Experts of a small language model: width 256.
Below are experts of layer 5 (counted from 0) of a mixture-of-experts language model. Rows are named router (the router's row for the expert), up (a neuron's input weights, with its number), down (a neuron's output weights, with its number) and show model dimensions 0-255. Each number is 128 + 24 x the weight over its row's rms, rounded and kept within 0 to 255. Numbers have three digits each.
After each expert's rows: "comes before" lists some tokens at least twice as common just after its tokens as in all text; "comes after" lists some tokens at least twice as common just before its tokens as in all text. This comes from a sample of Wikipedia text that the model never trained on. Tokens count by the router's weight.

# expert 231
router:145124152152135093128110115140133087123116132142169066109100143111132137102139089140118168163101143126073139115147163140128083174101150125133149137112125158142132159095098178065076104128124118180094132111119147129140140119143155105089085095131157095100135120114109154110134142117089133126136084119121182127135118118140126086140145125150154137158133108119177116134155153136171138117104113124119113144124108119062116101121149127096075118156139152106103135163140136108102124163147127175159160129119139120103134090163147146131123127120139128122116145106136107149122109149121115142146134158149136184110088139171097091141129153195123119130150119159086098118174125124141118126094123112178135155120164113093136104127135125107130130099104151140132126078152120139124118126167106
up0:103121143127159131123114163133166133142097161090111079114143113134117102159131137174112147071144141134074147099142127177121088132107121156127123149099134115074153167116120113072082150133119133141118124133166137125155145117142122119092091175116129150108144110133097152110072163081136093103095124133150118129158174170128118106157088155120118119107165104151179150124104091162127104127125135121119135136131149163147158116105127165107116107145148132173097122152100134132100052143152130138114140149134164133135130130129168151158166094101163145104123116106139124171139122129094138120133143136139103133133113112113134086158117106137144124121140108142129138087182163075140161130142129096114147131122109105146114130142164111129111145170166118120141120120143148074127128098106111
down0:133108133151116123129150121157162148115165072135129143163117133139129112145139148098102082135121122107114169108142149105148110090135116107077118109104100102103108176129179101196091105125103173132124137144095150120101126183157165090133166143098117133109125101144125162105106101126098147146143114137092129127083192113141151141131123137123116160130113133123174164082133153121118121119119138098131145143132111138088106175109141113154088120096113170123093170141088173107086132086117127088135122138151145110138139145119126151119138139160170109115137099114117139123128123130135135135104108114139091144149123124088168116119144134104132090154113114153109093126129149108141125130114091116174140106141138124150091161170136177198128151130146155152140116109128116162143102152152111
up1:127094114130114105161113181157125138129115126109137139126103090107150164120101139110069111165127151144122126118152121154151140135140097150135122177113140130116096125140125160120134064158101152131109125126141074119101118098131146131113135081097134109168165126156123136141119114168120163152128086143130131152125134116125128103165148129162118148142132154129129120159120118163172091121107142117109132119107125144113102142133114167080098143170095105149126135111139159155117140134169130145165100138125126184133118105060109097156108175106138163184159114129139146106139144125119115154131118164134106118092095153140165098098105155096170131111157131115082119145112102136100119078112110086140112097077111168066143126130116182136138133118164166110123142107120123119110134158148116
down1:140119162124134090083172137121151137091113152142122150093093128167105145095133153139131113131108146113111134120119112133110121152130150102150120148146114134124130142125142141126132132123137100103174152121154128155154154132131120136150091096125082165111111131142127146143146135094105120079187135120121104161164129114112127166126145134122147136161159137124089130120116172158124126156157072131110123135132094093087119111164144127105136145121192131097094131137130096096058134159154101174111100132093126158125093085094102128136132135138150132104098141099090129111100162137139162122136135132132149126126120136111157072110097135126119072075161157153156166122170147107121132074102149096163127147146190139149151173123135123122136119119123066125108120132093129139116141109171150
up2:138138108164146104114070124139116109061100116177136155130086109107151128134152088105083149137110146105129143124081124154174123149133159101123146164108138159157159143103131175102154090138096148131127146104092112117095147142159150104127088094113134086122120131125136106115094112166105119160102094129118159142153106081126126106175105144110131149135125084133161137141171102127137120101114142150109110162100124146104154143152125131137132123128155164096121134140147152118111113106148132134123151140118112153114151082190109125121129151149155123108119059120132106145114147141121175162157133130131121144131093151125118124142141134162176119088159129148121132070114135111157138130113141120139147061124110133139172133142086134120151097136113155126092135099114172161126100082148116
down2:161099147130142120125133107141154111176135133158112136130126115113152154128165114113130139118108109134114103122153132112094115144097144138127132153113136153110128071108086118084158096117153098161109131107134112078121131130116184178143095070097110094132121107133103129095118100135111138058158120114094167149114158127141171146144155116163098116111124103163182140142143134115147125127155130096124110110159095162144110115137114095157100108186158143127107166163162117131122137133124104134151118160107125129100133117143129129156084151087119131097121139151145138147075102145146126143119108161148118185069135174164126130157126172139148143149134096128126122160124095097155151154134157120108127121124110128076123112124129139129120113116081104181135133100144089146165166134133151
up3:153095098143164123142110111163148140134078097145146072127140085043118147110150134134111080117155114139140103137087122105145143139135120134146104134096134166111126115150126161122117081120076150138117134130144142126133130111083147088087114124143111136134158064085146124125131119101150132127122113147078122122158128149076119102114094139155155105130147127157130107125142137148151128101147100114150069128157121082133109151149113102144147146157098136108136165109133149094141146109135122126131188148145074151146151107129113127110115135121142150135114157113137154114111110149139103147136165133128133149157087131151129130139154112178161123119104107108183147164149159117146159122145130093123099154190147135135120113094121114093171133109114158102114120153111179136178106140129129
down3:105143114093156153148095164097131100087132141144132124142132160104083138106110137144128089114118098135156132130163097154079161141070160148120168083132155167149119165167167171121149130114150116148105156126149118099121098099124120110105130133098172103121145148107152089103116098120124092110140107088144167107140067131122102151127136145095141160094117142097173110124174095123120143144157126087137131141140091090115113146145130121127166108135127085127125171132132125106124196117126115128126154158160146156127149121104168131122136140116142132118136106095132145105131127147129100161138149084115089144132121130105091114118121164192071105113118157089119146127111163130128131140097131122147179116106096166155144111137182126127135098141115105122127163157117126114129119127146130
comes before: "|", "-", "S", "p", "|---|---|---|---", "A"
comes after: " |", "|---|", " al", "|---|---|", " to", " co"

# expert 178
router:126122157143136120086175134124119103146135157085140084131120134132131118160155113126131142119133124132165152097105159126159126131132134089129099154132118095121111117102072152142088102127141138117125155118120107113120120137106164120136156111122161122128181136125134112170102084110158133133084097128117137115136127130154104133110155124097125165122097153104119144096164121111116091154140096119085127117125164185078078150163180152124123158163118056135126162187087147075173103127127115085133128134108100123115124142135141143149145123177131097155101135130150142145149162092151144156122147136157120185157113086181089102151108116098115146123136114128108111164103136139096117092109128144136093112129117116133110185116149115121124138115086164107132144109134137139121143169113135
up0:135127134099160122138106155116151113110094121154159149105102156154117122113113091145161091110171084177135157155149147114138156121129132133169119129148193125120133102110122114115124138166142122119131165129115123155111155073109151092088109125120139122137160140137111150132118118132123138155137145133069090126156133096111107141134211112104139098153096111065109116102125111118109117104132080129138188109195116117116127117159106111100161107115122172146112100167103095137104115119130096134113117118165108090101132087118148143142131121173155118122097129148125151168152122156151120127146123142149143148119163151107121138127093072134113101153096130121163170163149160133120150110125166101116117130125157190111142137106156142146127118126135156118135138149129141154087146153120097
down0:139133149135142090137116157118140115172145156133082174129143099129098178150151139093129154124135135111098093132097147155138094130111138181134148136128123118120116148116086102134153105151142148156097141096108079118111119186111132129121090149132142167150138121120121104137125134132145149147125173168128142115097141096105132101148181124154101130147141130144104126129128157074097182100152133132184118166109103111149171126133104135130107126077124096152120150120121154090178160170151157097105136125154140097162135146159077128119121090123124156138135149126104143113125127094121120141086139117104091136076151124121158149121137107134132122167119152078137162072111117149136120104088122090144139150132102115134130148116119174119108142116169140160121151118099074124162126094127121
up1:146149145111120123105139149110124138147148161129119110182162148148163118101127142133104136152125108126161159140068112123140103097133158135130079094138151136101102172091091130143118107111162140121107094179128138117148123157142118123174157133152139121105128143159105150144116154123096146148117107132109093122131150092160106120091140134087144144130113105146117141125074160094105134175118108150083182158142146145104113117111112145143152133147128134074140127130175081111164140161122084114135135187122138111113127191118104112111128091167094091131160143132107108130152136138169184152174120110156109121173129115097140102136155144154109112121096121162103109104099111143144106118123123157145156138105127152156091111119123109129103131097128109147142125091169123131138159157171114
down1:127131145118101101120108099114153146111131084162120141080091112117114137091146148163130132148147157157142155157157132096140114121151115068088150107123097105131136131131128150130126102138131188134168128089144117121130132090132139141127136101182117120141082135129126124154093108153159120109122121085110115155089133154146127079114132113166128157107149096101120100144154087112119121122146159166113130102149150129106123129165157131123158103119130120138116111131139146134150153160090142134142087118155150120126155093087167149159123157100170152130137159130128118169178130129164173090147115144103131202159076111135155119109108155151203108104144089140136131129118089128091126117131134108129181112162127120101118156110106158101152135113134102094124111110128089138103102129115144
up2:118169134140103085118129127136144118163160132127138065103142167117120123119160143097138200139115124099137115137116150142143153154148139148123109118124114175157128160121147123162103107155118109066115124126175153157086102138164113130118127132142119113122140134164147154147142101121127129136099095144119098102165093138092102116160091147113101171071147138123122100104137114134147135122127144112112112132133142121142117172141123151102134173132136117112152093148131130058086119146064119113112070080108113117139191152113145130128082097136146155171148157119109125127110150134152161136086106107139137144160147091135132135148132144159115144118140110123150131122110109122129150064107121093156172135167112129178121092122098100124159128130089146093152127115140128108120141140101141
down2:146140134134111141082156120161106162146111111140151163135150098134120121130146131145114134162112130124116156083128073102132129126184142103144110121116140134184124116124130095144102139131136120163084104159141124147117132134146137132163124117179134149097112143148077111147123106144134143096078114137095138106086159138140168168109198112122138181152110121124135184122131127125123128142124057161131119142161108093127141086146122110134123109124120106140116159130140154140151137114095100074134111094091112082132157133156113107128099153138149118117151134139104126069100130140191162123150110129162134155094075089116138138127078164122119127151154146137117144168116130096142141151122114079162085128098133126138139145119121163132117138105115122109093121151124133113111148075164117
up3:160131098118133122121167140109141126133117101123097133083116135123136141141179131141127159089142139126087106131173136085130133130102133128144111140124081103108148137124117124094135153153181100122091159118140163141088077119106099101118150120171152148083114123108111129171131123118147111117117117132130124085131105103148132138156188154163120170124134121112120099123173117138118125087159119121105105143083150154149076109103166124124102120159124131116103137150147199122146139099144106129133182150124103139148106114167140099128110133129128107119137128144134140148123136116074135120128150093130090114150146103115141134148106140098158108106139107135131095164163141176132134111112148077129070166107144135101079149160131107178143128160100182110113099122101136106174094157110129
down3:127149127110126146146108113160090093110111102158103142070154146125117146112145120124106143093121150123096139098117153123074112142130139143126163113100062156129138149166148134124121089121095132117128100073143146129116153078125126125114181173154141140124116101141154138098085105132162123114104115126137118144077157139139117138129122154097093120112153153081115111156134132130131095127148117122103114127129155123160128169177164152116145099129108153124130148166107159152126145108165126094126090155154167128166121167110139142154142118126093119163153099102145120181120121102154104167133143138127076134126117129125136119137131074146128086129125151147114126178098165122153111097082139128079106146104087086137134119144103118109145154155140148122180132113107156133170079117144117
comes before: "2", "1", "0", " |", "3", "6"
comes after: " |", "|", ";", ":", " in", " /"

# expert 218
router:122110130132137110151111117130141117122120106114157122137108107086122136142131116119113100138124183137127195045138140132136116106128127132165143124142132099150179150107129149086115127125127136132119151120126149102125171105097126139091116102129154118119147099137120137159130136090095110138162093116123185103168097110127130128119156150124135183128108132123157140117191131119135141103097106144160144143097134056128125121107104124074097140174123091117129123135128113085100106160128089185160176129095150138078107100150155171142117112118162128129095142119172133128155108133109106116157130120132134140133121130211094102145151118136127143129130140134113110154170171113135091106111111071158153145113126139091112129127128104126157138129112121107138103120152117148126099169172119
up0:147166156114123113122136148148137102147144088146152154109136143136098119124157151149151134140150150076130168095112070139125118143130114142097149153082118104097155180123132104117139168136095122099141160141160123097128141199143149151109135163094175122144093141112126097149066162100127120130152162124138171123125109145103130129135139117174157180097152132141131110155139122149129141132104151083149100127123134080105133127141094168152119096135131108133121115112120085123130109138092123151158153151103143136142110140176123139102129148135072138089076101091156139134125138122135099145136141131139112147132175126184146174139124140127117140139148156126123120158153186090113115149140104117119080110140140129159099082143101105099125169126120162112114131166080128116118125119131135
down0:102099122123175159154130180130141105164154111094147122162116140095141122130137162184093120159140124120163121169144084125094100162106118124189123104110135157145130162139100098130131099086140106131146143119093135112139138111134094116172141121174157129115137111137110129123138096096062148118117150155111122136076146152133157194157152171123075118168127106074119103144131153099141131100119161126146119104133123116156144084134154170130101090099129130096165145098125113114145125130129110096123133152159165116071092128106129115137099120124128141136112089110101113110093121112144136110142106113128171102145129117137123152129102142080122132125151081119136099175100136130119122130162132117124136170155129127156133149134163117101143096147139122094181152144140115123134125141155157
up1:110114160113090121118099147093134106156120110136184131135129095130137144139130105093104152104104175148124146100103113140116140143131144105145123126101121097140162135118140146082170115141127112129146139079121145123102151127161107115140153151114137111083106154147114114140139154121137136106156100099165120080127098119110129100114172141121131111126098175125107131143156125157195123155129101138122136119125138105097154082117103160167152140083122156152119086149134090092102156153156137146127114112121115102130120137128121084109125130109128166125101140136116172102099150146100124116119187141113147098113111167159133116103123140097087130128099119132127100132156086134114115165096167135129177116121137114125095131137100128201103153160165070155139115122129093174074170121103102
down1:124160121120147158160115107130150099128121107159129143086098119134123069176185110106146134144149159111109168107139146146148085098094143133161106114121122092154123115137121101104134126113106113141140147157130163108122132068153109091127132157186180116151182145140122108128155115146137112151145136103116133103128103168105100139150117140123123118117131113106111136129130125099117127087125152159182120133103151094087115076139133103099108119133163119153178070129123127133170138102145096124122111128153133103142109090144125155158135106157129103103127131081147148136127155126102141118138170159166170105134135105114118101163113097116115147149137168119129122144110173150141155138066127142099086160101118169066138118136149142084166130149115141136153154133136130124109140114147099
up2:134139140116141100120117120109155099121149094111118123170135089123148129139125166131125138095125157093108139105143139159112159111121147145123139142121081133136156107148149164119120151137117122113115172160130139127105120133073113138112132105129129129105147118150140122191136148130074068173186134102112162167137091125130139108111101153122177125142100121137163168155157169130141115102151161101116142120086116104124136093110107100126083091164118096132105129073109085125110080115115126101144124156170127183150083110149098125119109115096155145120123155069149141146138137112146125140126117139082110146094155138170073131142134143102125138159128108118138106108150120111109105122113112152167098122112108093150137127122127102179120130095162118132167118127167146151103144152147178
down2:118109156074103141137126083141120103102146120141169123132099113123152149158146090141170116090152099120168123138133168107093180194127151109153163154151116142144117115124117153127141137147151160157123118146125137133103127121111125142086139090108107142106135149114123156147139154128123082150164094132129114111133141082146115076116144110137131126097135113066103139082146131081150127110170125108152135142128128098073119124116114153120155157116111083121127127156170096136140096114108119111127104101132108149126144126105137137145174171100123137117121155122141092126116107127121167182194153123116107126100153160158171104100156084138151123111159140137097158097111154091160090161124129106108128132109173153120116110156089128093130120115097115132139136118131181137124110144117163
up3:109155141142133124099107166123192126075093150141083117113098111146087122120142208156135093123123125141152097123127164139106108134124123137105113111106158122190108133144136136120127140151121148105141117165128124121145101134117130086124165123135127104117132098072102137142109119156137112116136151123126143134112139150119109147156124099113164130075147111102118118154159097139122132130122160165175097151133163103138070116154105118134153119115082105193101138113129147113113150092108173140147149144119148099113156068136142095128116090133129138123128100130079146137149124147108146155156097152157169128150096137134138145137085134166120152111165129093155086108156163154126117137111162119121099162163142096100126155100150145119096177128133149111128143152140169143105107119161136
down3:110163151117134134159134121127138155132124075114153122103148188127107121123156137125106101141144152109117114097118155112108171124110154149106114120094144103196178118170102124078113136146117096159109123167141098088159145123101115114086091157078164157046117130102156132154138169125133137149147127125152140099124119102132137146157097126154138115101099120129167109087159152182094122129154088156146150157158107091143125151072132139102125100114144141113135127122121093120120142146117170172118147150105163136114165105141119099111130146103103141103112126094114089112126120168109114115135120133151142143103141147180122121126121159149098163137143113148127157104112130108122165142132142110153125075144092141094103091134118115098135131127132155103139138183111161121127148139123124
comes before: "-", "|", "2", "1", " •", " Born"
comes after: "\n", " |", ")", ".", "==", " information"

# expert 13
router:133097133137162071070149143134146106139155131089172074153129129153145146140148112118122106101168139147143124096159106135133138137119124080183102119128148093142091150120061150165093081139136159117149126117110114100114113134117125099126121124114132110122103102111149113151131089124187111126060110122102128152140153143109112105100144098122150153141107171113112140104132088111174111171139100140150107125126154155100104144145136123139152142145101082127137158185116133088197107144108146124120133122135109124080107132140160131119133143159131126129127147139119133120146158110144141148129171161122123139159134116171110075133102118112130141126141109159086092162096118117128086109118139146167098128136140099090120192146156115088134123111119144129143126099144151111112108149119131
up0:116124141120152104098118182154125098106158145143095163149147155113157153122180134121136139113138128153145141162071089131130114145128136100121139122140113102126122164121152161135156178114123132084143096119066117127085117097148137120128123147161116102142144102148140110117165143120110085108085116122091161139170135120106105122136137128122116108119126124133104154139108109133153130162089103136098083142135089141093144099146165119144137151108137115112144095057147142140137125167125144104146158131080095121158143116154114142086135118148146150122153094086154123139142155141131116109108184107145131121141104131165107089152146171135137152057097145097187088147140118152111156107152124124120114129152182114131125128158130124121151143074085113153103112091129139138091138136116137
down0:089120103125097084137105155113150128186121117123139155169151114122108160159159161113126099106122126117161116126176146103092149110153147121098139131135110117116103127143116143133141139184125115098164110100069103145108154100182151087100160117142104139147144148159089110107118122100161117105100131134152091130133114160128147135127114142086141157131154126091090160129164145109159118124139129116113157126113126204141128110186147141133122154125139131116125115083157087149133155141134120115092137118143109126118110139143122132122116195106139141106140137154107132123112149115132139121134129103108114131182108115113108110171074130071139137127112126154144094141103114118143107096102156082134124071153137110133132141124084157120134153114179149125182171125133130071131125100116137
up1:091149107099116112157131028168149167104099115121100100135105141125139144090160146123151172102130119123140140105138119144170103111141122107118139115112130088114149095127105134116099142152112139139134113133117106119127138145156156160076133113134174107139104111137147136152182126103183157104117128178136108152156112155140128104136155156129137160119101113115113135144115114147129093136104148145131077137131137134132125122079128110098167111098096108138102113172115143115125155170087150129155086103144102108110134091196128113142136128150107115129190148160130159150112126088173123143099125116137184127150113135154155143128118184160113140125109142119112115128141105096145087075146104110124125139129124124106125171166116111132158127146140094120153095115137142107125160085124122
down1:120146105103076117154170094130121123117146111132123119103159113122132155144125144112129155128114125155160086136150160116090157139134110118148125169125106110109163163117127112136102105127145079137124111146147170087158130093167087113118133087126158139137098167168162164105162120111131132105117115143096106095101135098126159099150118132129153135123128092148107117111100100140105117112173110144110136112131109099133149100137133130092142130157115127190130124105146183181122120101159097141089112109121116125091139158127092175135118120158116132099131137162118161120127122146141129155139080109137070142066142172128134148134101119154121146149163108157134158119083115099165134140125140098083115145148133185110076143145136151120128121144173091102153105119110131117134084164092148
up2:138149111130087131094140126127121134150145142141106124104105139121100135131114167129157093172133149128110117142106096115143160179154097130131146151141103126153146069104109163124154096134078139134133121151122132112159088108111166138128164126118108148086161169128143136083114091112098129121154119118132138127140151122138114138208109149124168104168132173154143136152123082114121078134116118126137122126148161142090154087116156165105107151155106152108151074096144125133169149153089103097127171095155117159127123169125100085088169092118102119137077165115132158137118150152121141158104132140117133101146114105160129146128130178093137163108114121131094113134122168115149126171167124169135111109112137125154080120115105146116139145133141145157105128148109121104148111100112130
down2:136112145188134150119136126118094127137127136108113124122156141091147159139101120116093101097140144123112100128093126100126075159159123125099106119106170139089096170147105106154133169086124144136119156125141130114178107114142137101141157133164166072146144102147138187102158145128128146128098097084157170096103112176101092117137108127162128123086138142124146109122128131133165166125098141120120114136091174125153131136124113080133128160127061127130075133104166144121112113110105088187157078152094124177118098159136121127139102119116113126107162150133141123142159113125108148129148156149098150149128133141107155118163113142121095142107108128116103149183151122162084142125150111142161152149107105127154124142140132134127128115122148127149151123114132102112099130085133071
up3:124119143147134117157115148120139131143174137132113128139120133107119114196150149138092112128163155140147125113132093147154087151138085175139128153117113130122138086146152109141135164097122092127104117135130115163126143177103130126144118087127180111113143105149094130181082148098119078141120094152154153152146138128134138146175103131124150152100121156135118104118089121148120152133104107087150134124144121132127068155087135147057094135131113128159120125154122115116123136141132146132163106092104125132097161106169110089130147110139136121110073111133131165141143128142132167116118162140126112073149158166138114133087114118158180081111137104151105104146137138141124148090107101123142099134119153116113129152095137113110096141149145173111097141084136117149151049148147120
down3:112147142123134145092125090108170125135120106141113081117117134117132117136134094160112133147146106126125136139135185096157135128106112116069117130110087093119130170145161180127156144119151141172134105148111081129120184094136128114120121077138131150126123098128099163153133139123118097150125127089111155145146155156145128125143138183142121077149099143108156130122129148115099107095125167100147117111135137126117110160153175100133124128129131148119107142129192162101109135136127154145137131111119166090128115055072126158084119159142120110116144103105119110087139113151124094115120116070098123109096124116155129107154154117124113104093151153121147157163149132176111121140116143164114176090100115169145123149174100115113141121090109144174097136144128128145130127163107151
comes before: "1", "2", " |", "0", "3", "6"
comes after: " |", "|", ";", ":", " /", " on"

# expert 252
router:082082109142101139143158096142118068134154152126132124185166139112148114152127144108116099107140127119129177088175088133173107129133095142152138095140106115130139183173116162085125130122100127107149184175128134153078116137090124144128112080142124103170126095158132090147163139072159140096117129118133173100143109125123123121124144136119149134115124155167165168138138116171161121159103136141111108123106153109148115141110140122103112136143130110170125160149121087084146136145129100124146111143149100125157097152136148130127140111141150154126113162113161109122131119134112096107094147121137129119132143137126090118148126159112112142126133115148132111155111106104117068105114105110164142112123126100109119169097152086090102207157134139154118146137165135148118130114160134
up0:107109099115133166098166103124132144131092134131123107172116135138147122158117119142118143111142102131127157100163135142158119137158115132080139103084108133132142136162091151090124114124151109146149167163117168113092135109097086108132079160137159118129097103109127140131148163113120113091135154082080189101125162125113127113152120095093143133129122145160123124114165133112191128128149096111110110146133137181167123103125098118131148133123103111133092115095152158142132142100120101153165110115170116157140133144124072092111140152085155130112121128090189116107134125153119102159108164133132169159093175117139112131198098144146169129098125121123158140150119104091129085135135100103136157118113122108098105169132153103121141151139124105131138105146164142116123142163122153
down0:103135136103141128174128136130121127129152183134104183146152137117112162069158136105142143125147128103195128146117140131128111087169116146097122103158102144091125130093108088143116101111140130135115143143153111138143153138109123132113132166135152094115141135110088113122110155124089135136165149143175110172119149111112123158153147144149148076136097115137163147111110134123117142127132110129102068143145121135117148133148118129112133141109113138218135174135142121115145125128115123056165121144169141128183124168116112125137109128105129093053080131155169143111144107112083111114137088150112126144099118144139137138134135154143150075115118127152134135172089155115088165142110124159149107093069161131113140135127141108106160123132114110132107090131130105140119132116142126
up1:160133111109154139126171136133123092114148112154124157112097059143140152118149150119115112122120137144079157159192162104141141100114127124150188091114130151127134155124102151106138145110123200155162127166117125102131134102128154145156110157156087110144100134147101145148110117142107176140098152125097142100142123101151188134134157151121147134156125124142149173150143155094110094125118140184096129141151145120103161123139126094127141121112118136132135155134119092110113119126115120110117158102108157126157093119152137133135101110138152155161106137167166130074126135096165116133094142149146080148133116137095117054136070144121132118096114096138139107105147096155131104121115107122139089084101157146126132155116103094127130134116164134097126120174147174140120114116120143
down1:093118092146142181142110115131127117105117137128146115095156152082110130114129152107125107053071149124118115121129150135145179119166137103128130139167132096115083123130122082117159135128082115150118119156107101120152117131105137132131124117151171147117155139158171099151147144137144084134119100123144126101080126126125157139134120097125126121105141155151103136152126143108113137161127141070158168128124192153112105144178122115108103157128118070152123124168116131181132145152159123122127118132123095117144117131104131159137157098147077135164138176133153093129072110142150153126118107082114131128141123135117137116172122122117131144151092167110168109124125129139138150105065078174152134143106106108144106124138118121133123166137131165109162167159108128125104130131074135
up2:098167172140141123107163132111137116106114125091153137146081197126118145114127142170147106124168159117121142102136151146120145070151124148169133123138125126097121150124176095156115128159132111127094110138098116124104106148135104163081155129146150108131122119150099180124130130151104116104086137162121071098180143087147128106130092137103061112125128128131133147106122121123115076083136107077131131160126114117105167120125133124095139133142137139133123087147052115117156129090133112168118138170125121143115107096138148116123125124138144106107159136149144137138150117137128146111113164142168137182134162136141130164140087130121079142156134121135142156110061106117129149153111151150099108091105128128108144140142170157149125134106138133151126154105114116134097130178122101
down2:125146106152106106139116121076076117160114111124126092166147109144128127124142099144110126171133115108157131160103107147153082104151129165107145155135130120123136143125157117080116151156121160124140084097140085168129114107129103091124087185143128122158130154152143123117124148140109116088111118099132120103133162132149115088144129178144139103153117136144145150127132156120163147120089129153104105099151180160100141110155148150119169094082150114149099161131151170116115139121085135138139157072120162116100128143135087101098142139140151129107143114099129107104165144136118139117116097120083145128143156140113114141141175122072103133122147079120097141134124095117161104148153151146135114072110157187148153134084103160104108162142114131121106138192136116122122126132150123
up3:114116174104149128165098091137146119140123115117148116127132147145103127121111144130115116124136139102138139102117135137156099117115121142143124093152126101112197164168106128126108163164164160137149093087124123167129142163124155131109147106188178120107121139172166110139156126094165128137144149124135119120126085120114121098118157092130119163150141153077095124100179166161112148170126123094166119113149112137102094092152106113100131101099122153169129163134106138125137074123121139115102088169113109120113098123113135113154114105147104100115100090076133154125123099110088133165105109089125138130160113101137099125136129128127126115091166137145150120124135123124161156125152136152138167205142190116116106149065131138147142124155118136132133146149101124123119113158153100
down3:164138121139138131137159137108128112107123143120136123103107118128156156115106137099131130149115101137158152111132126140111156166131125119116151119150184156089148102106100150128112139148165086157079146120180125123135120136131139109140167096121135146119114131133181083098165126122140162136095102121095170116166136108109053169156115159136098124128131112140116119114107146067084112082089139136090159148132134092121181133125147119174147108173118137118136101116117113145105106123077145080141075121111134147132156129103131096159132101135129156140080130120141126109152150076147147125149133144160135129147163119155150133127119117136097089129158094111107110127126128142159161121101086155140139122093119134161158139081130164145174129150109109081113077139097106131137162135133152
comes before: " |", "th", ";", "–", " League", " Championship"
comes after: " ", "–", " World", "A", "-", "2"

# expert 16
router:123110110116161107076157135129128137161147131099177078126142111186143123132140114141105136128138147131153155113172141138133130144156109089171094111159115108126102143124075130129099091134122156144126150127138141093113132123090169146160116139104145112142118092107159100143136130093165122128079135156136120136133158152127153102101139114107144176123107188100117108097144088098116102146129090100139122120128146149109119126169148097111122158125108078109107133205145136093203114127109084118138118104113122095104141121144155135160156139125119112148128149134117132140130130083124135151127170150168106160175171090188141095155131117129098121125139134161127122133106105117123082089129127138152127130115120122098116182113137130125119131115100115107136127093143175123140108158094112
up0:106126132109134130149126072151127086162129134129145117177115127096118129120146127119130119152165170140155122104128112120127125133107119158091110116105107120124152134115102153147173098110147107112160138118119113157107122131132156143105133109086131122118102069148170092150173166138108170144111052119106110126166142121114145070139129130118125116149150109114151144079119150141167122110123141164129107125101131144126156144157101132162121120160147150091158129170148128123076121092135127146131118121144120074069095163167085089125139139145100091100132133119120175144123153157124135089116154125125146129137136147147128076166177095139124125143114070095100109108123138156084121169123151105119155135143131123120154116135153099115135128112163138152120160115188139157167115129093126
down0:164137120145118138116161103112143127098095132092081148111150143129123132102099162096123098089138134104133160079165110178098095180132129101149164120167125121149071082127138108099096141127096148108166121105078122139150134103125129119160161127124106128125102107093129105105106138128118091114146121166145190152090155133140146093150124116124152135105119142116113139130143086114173121114153115106122114164131127167139123150090086136140197108179132139141112112122110125107112096087103148110115141185115130158117097156124175127122102102106123099087145121125133117095086107148121138108162131130139164119115167112128165131146129112131149125142125103136144142131096127111123120196115117128131144153175136130163151163110132110155110119139119165118191149153121143139114112142117148
up1:128141136086130132140115073190123102116106122068154145115149125133146096139125136125122083132118140161123124138121131144172104161117195113107137115113136092136133127176109126131111097081109087105157099139141129144090130128134146120128078151100120193119082111168141114184112103098135137134139088128115116134158135125135137092125141102105116145153099127158084106084154108122113108130087085107144107110152115145153155126112127111127128155182138113127136145167116131123127087122141146122104099127115150100155211113065098100154121145119097137123167112133135139131122160150104131108099160118110121103136123128158158106101144128136116185111090123146130109124092150155108155103150101140097167136125109147156154151162148142137171134138119117107152121107122132115135113138128087
down1:139129108142090138139131125104118157112132073134113143145132064123148143096160167117114138123106152130120126120145121081119119145145139126162135106136112149160092136118121161113135155175163119124163113111117138123105122107129113161138144132134117087134129087119163104118120116118109152142121080121175088102094165131134139137119110133136109140131135110158123072108191136090155091113133171158140126117147108155133132083180122098135130125131144106123114121154098153127129140162098123171124139087115107170118176153107139113111109179114127109130141185160113100113147099137154112159144139121156147118159146062129129125205129120121146137167174114160141137094126139118167132179134123125126087092060146135125114128132146114148117098112093104119123135130146140137118143104088178
up2:092142134124155153157106169140143150093116139088123136145153129127063103133107139152130110152169116114134137125149130113141113115134151099101116095177130094086169088159122118102149071169119137140108160122141154134140129125087142144133109114130114083131173113167128119166145134152167149117093110146158132111105147125113170136126146134110095110155156112126167091102165143138124135172096162124132149085136107132129111096114134059141197134135134150104122196106107121141132132131182109152133132177114101129151152116149096142155130144135110118137174111148125111084142117138165105141126150134104107109133107156105110131126132107114134134062159149091187110102147094145085113096151129130126089156153137132118120132118120152158117138125162154130120143125146114135121103104108107
down2:101143114088135127112158130094110125159112113118160126106097123166143118153128131123155145129130125122133169131107115109150123138136138107154125133129169124140122079146152134109109156140148167168175127130138162126086124145109116135145137123090120106081110150156137094161091086112101174105131119113157135133153119146113157163143159121175126127164119129098084134110141110106128105100096113135158070130158147118152113119101113138130139124144154160127094116087175127140108060063162097167179130150135128149128149112110101105132155106105150102155156135080106077136151125150140125124174099129158125126153153112143170127135142138144118170118088125141153141124145133104134123107092094148128093122143122151142101161145156099114143082138131060101098083138135156114104133128166135
up3:144101092119106080106118164132131130150115128147112119143129179171135137160124124172118082147138123126138108141143148142116134130162148150156114119163105160136144185140126123083185106143127151148122144141124138107142103105136113150122121104161147124114127151139133150137133159098145124187084153136168153125158122178131176092159139097127131131069124145119154111166135133133103140144126130107144139158178156145147146118106139103075127143184122123135152076143093112130105126136138089108155155139117114111136145135121168135138115148103127175101170099121140085095116143117099134141124107129156155112112159133132124112108101107115179114191117119102138154165087122086112072094154114131186154113122119113129106108119156135083125136095108099099104100090126118126129148135138105
down3:107125151084128102117162120100134090105147149117091123137144106088105111137099137146153148161134096117108108106102132139128143128121117146152104171143138128131101088094120094140166135124142153112129110141148125145067140181098090170126129116119113119143140131124111124108110080127147105137104139132128135138118134181125106133161150079119154121132134144149121096138158092135111146119134140092179115161069098131117133128101127082129132113088110140177101172103138126150196130112165143118154131097155126132116118116195097124162151094135146130105112109115172107112091137123092134118137137183138137125114115153133127112143122159143104109141147140125119086140131127152114142137090083116145088152156125104144115142123112143153130098168163096171126207145137175101126160132147161
comes before: "1", "2", " |", "3", "6", "0"
comes after: " |", "|", ";", ":", " /", " on"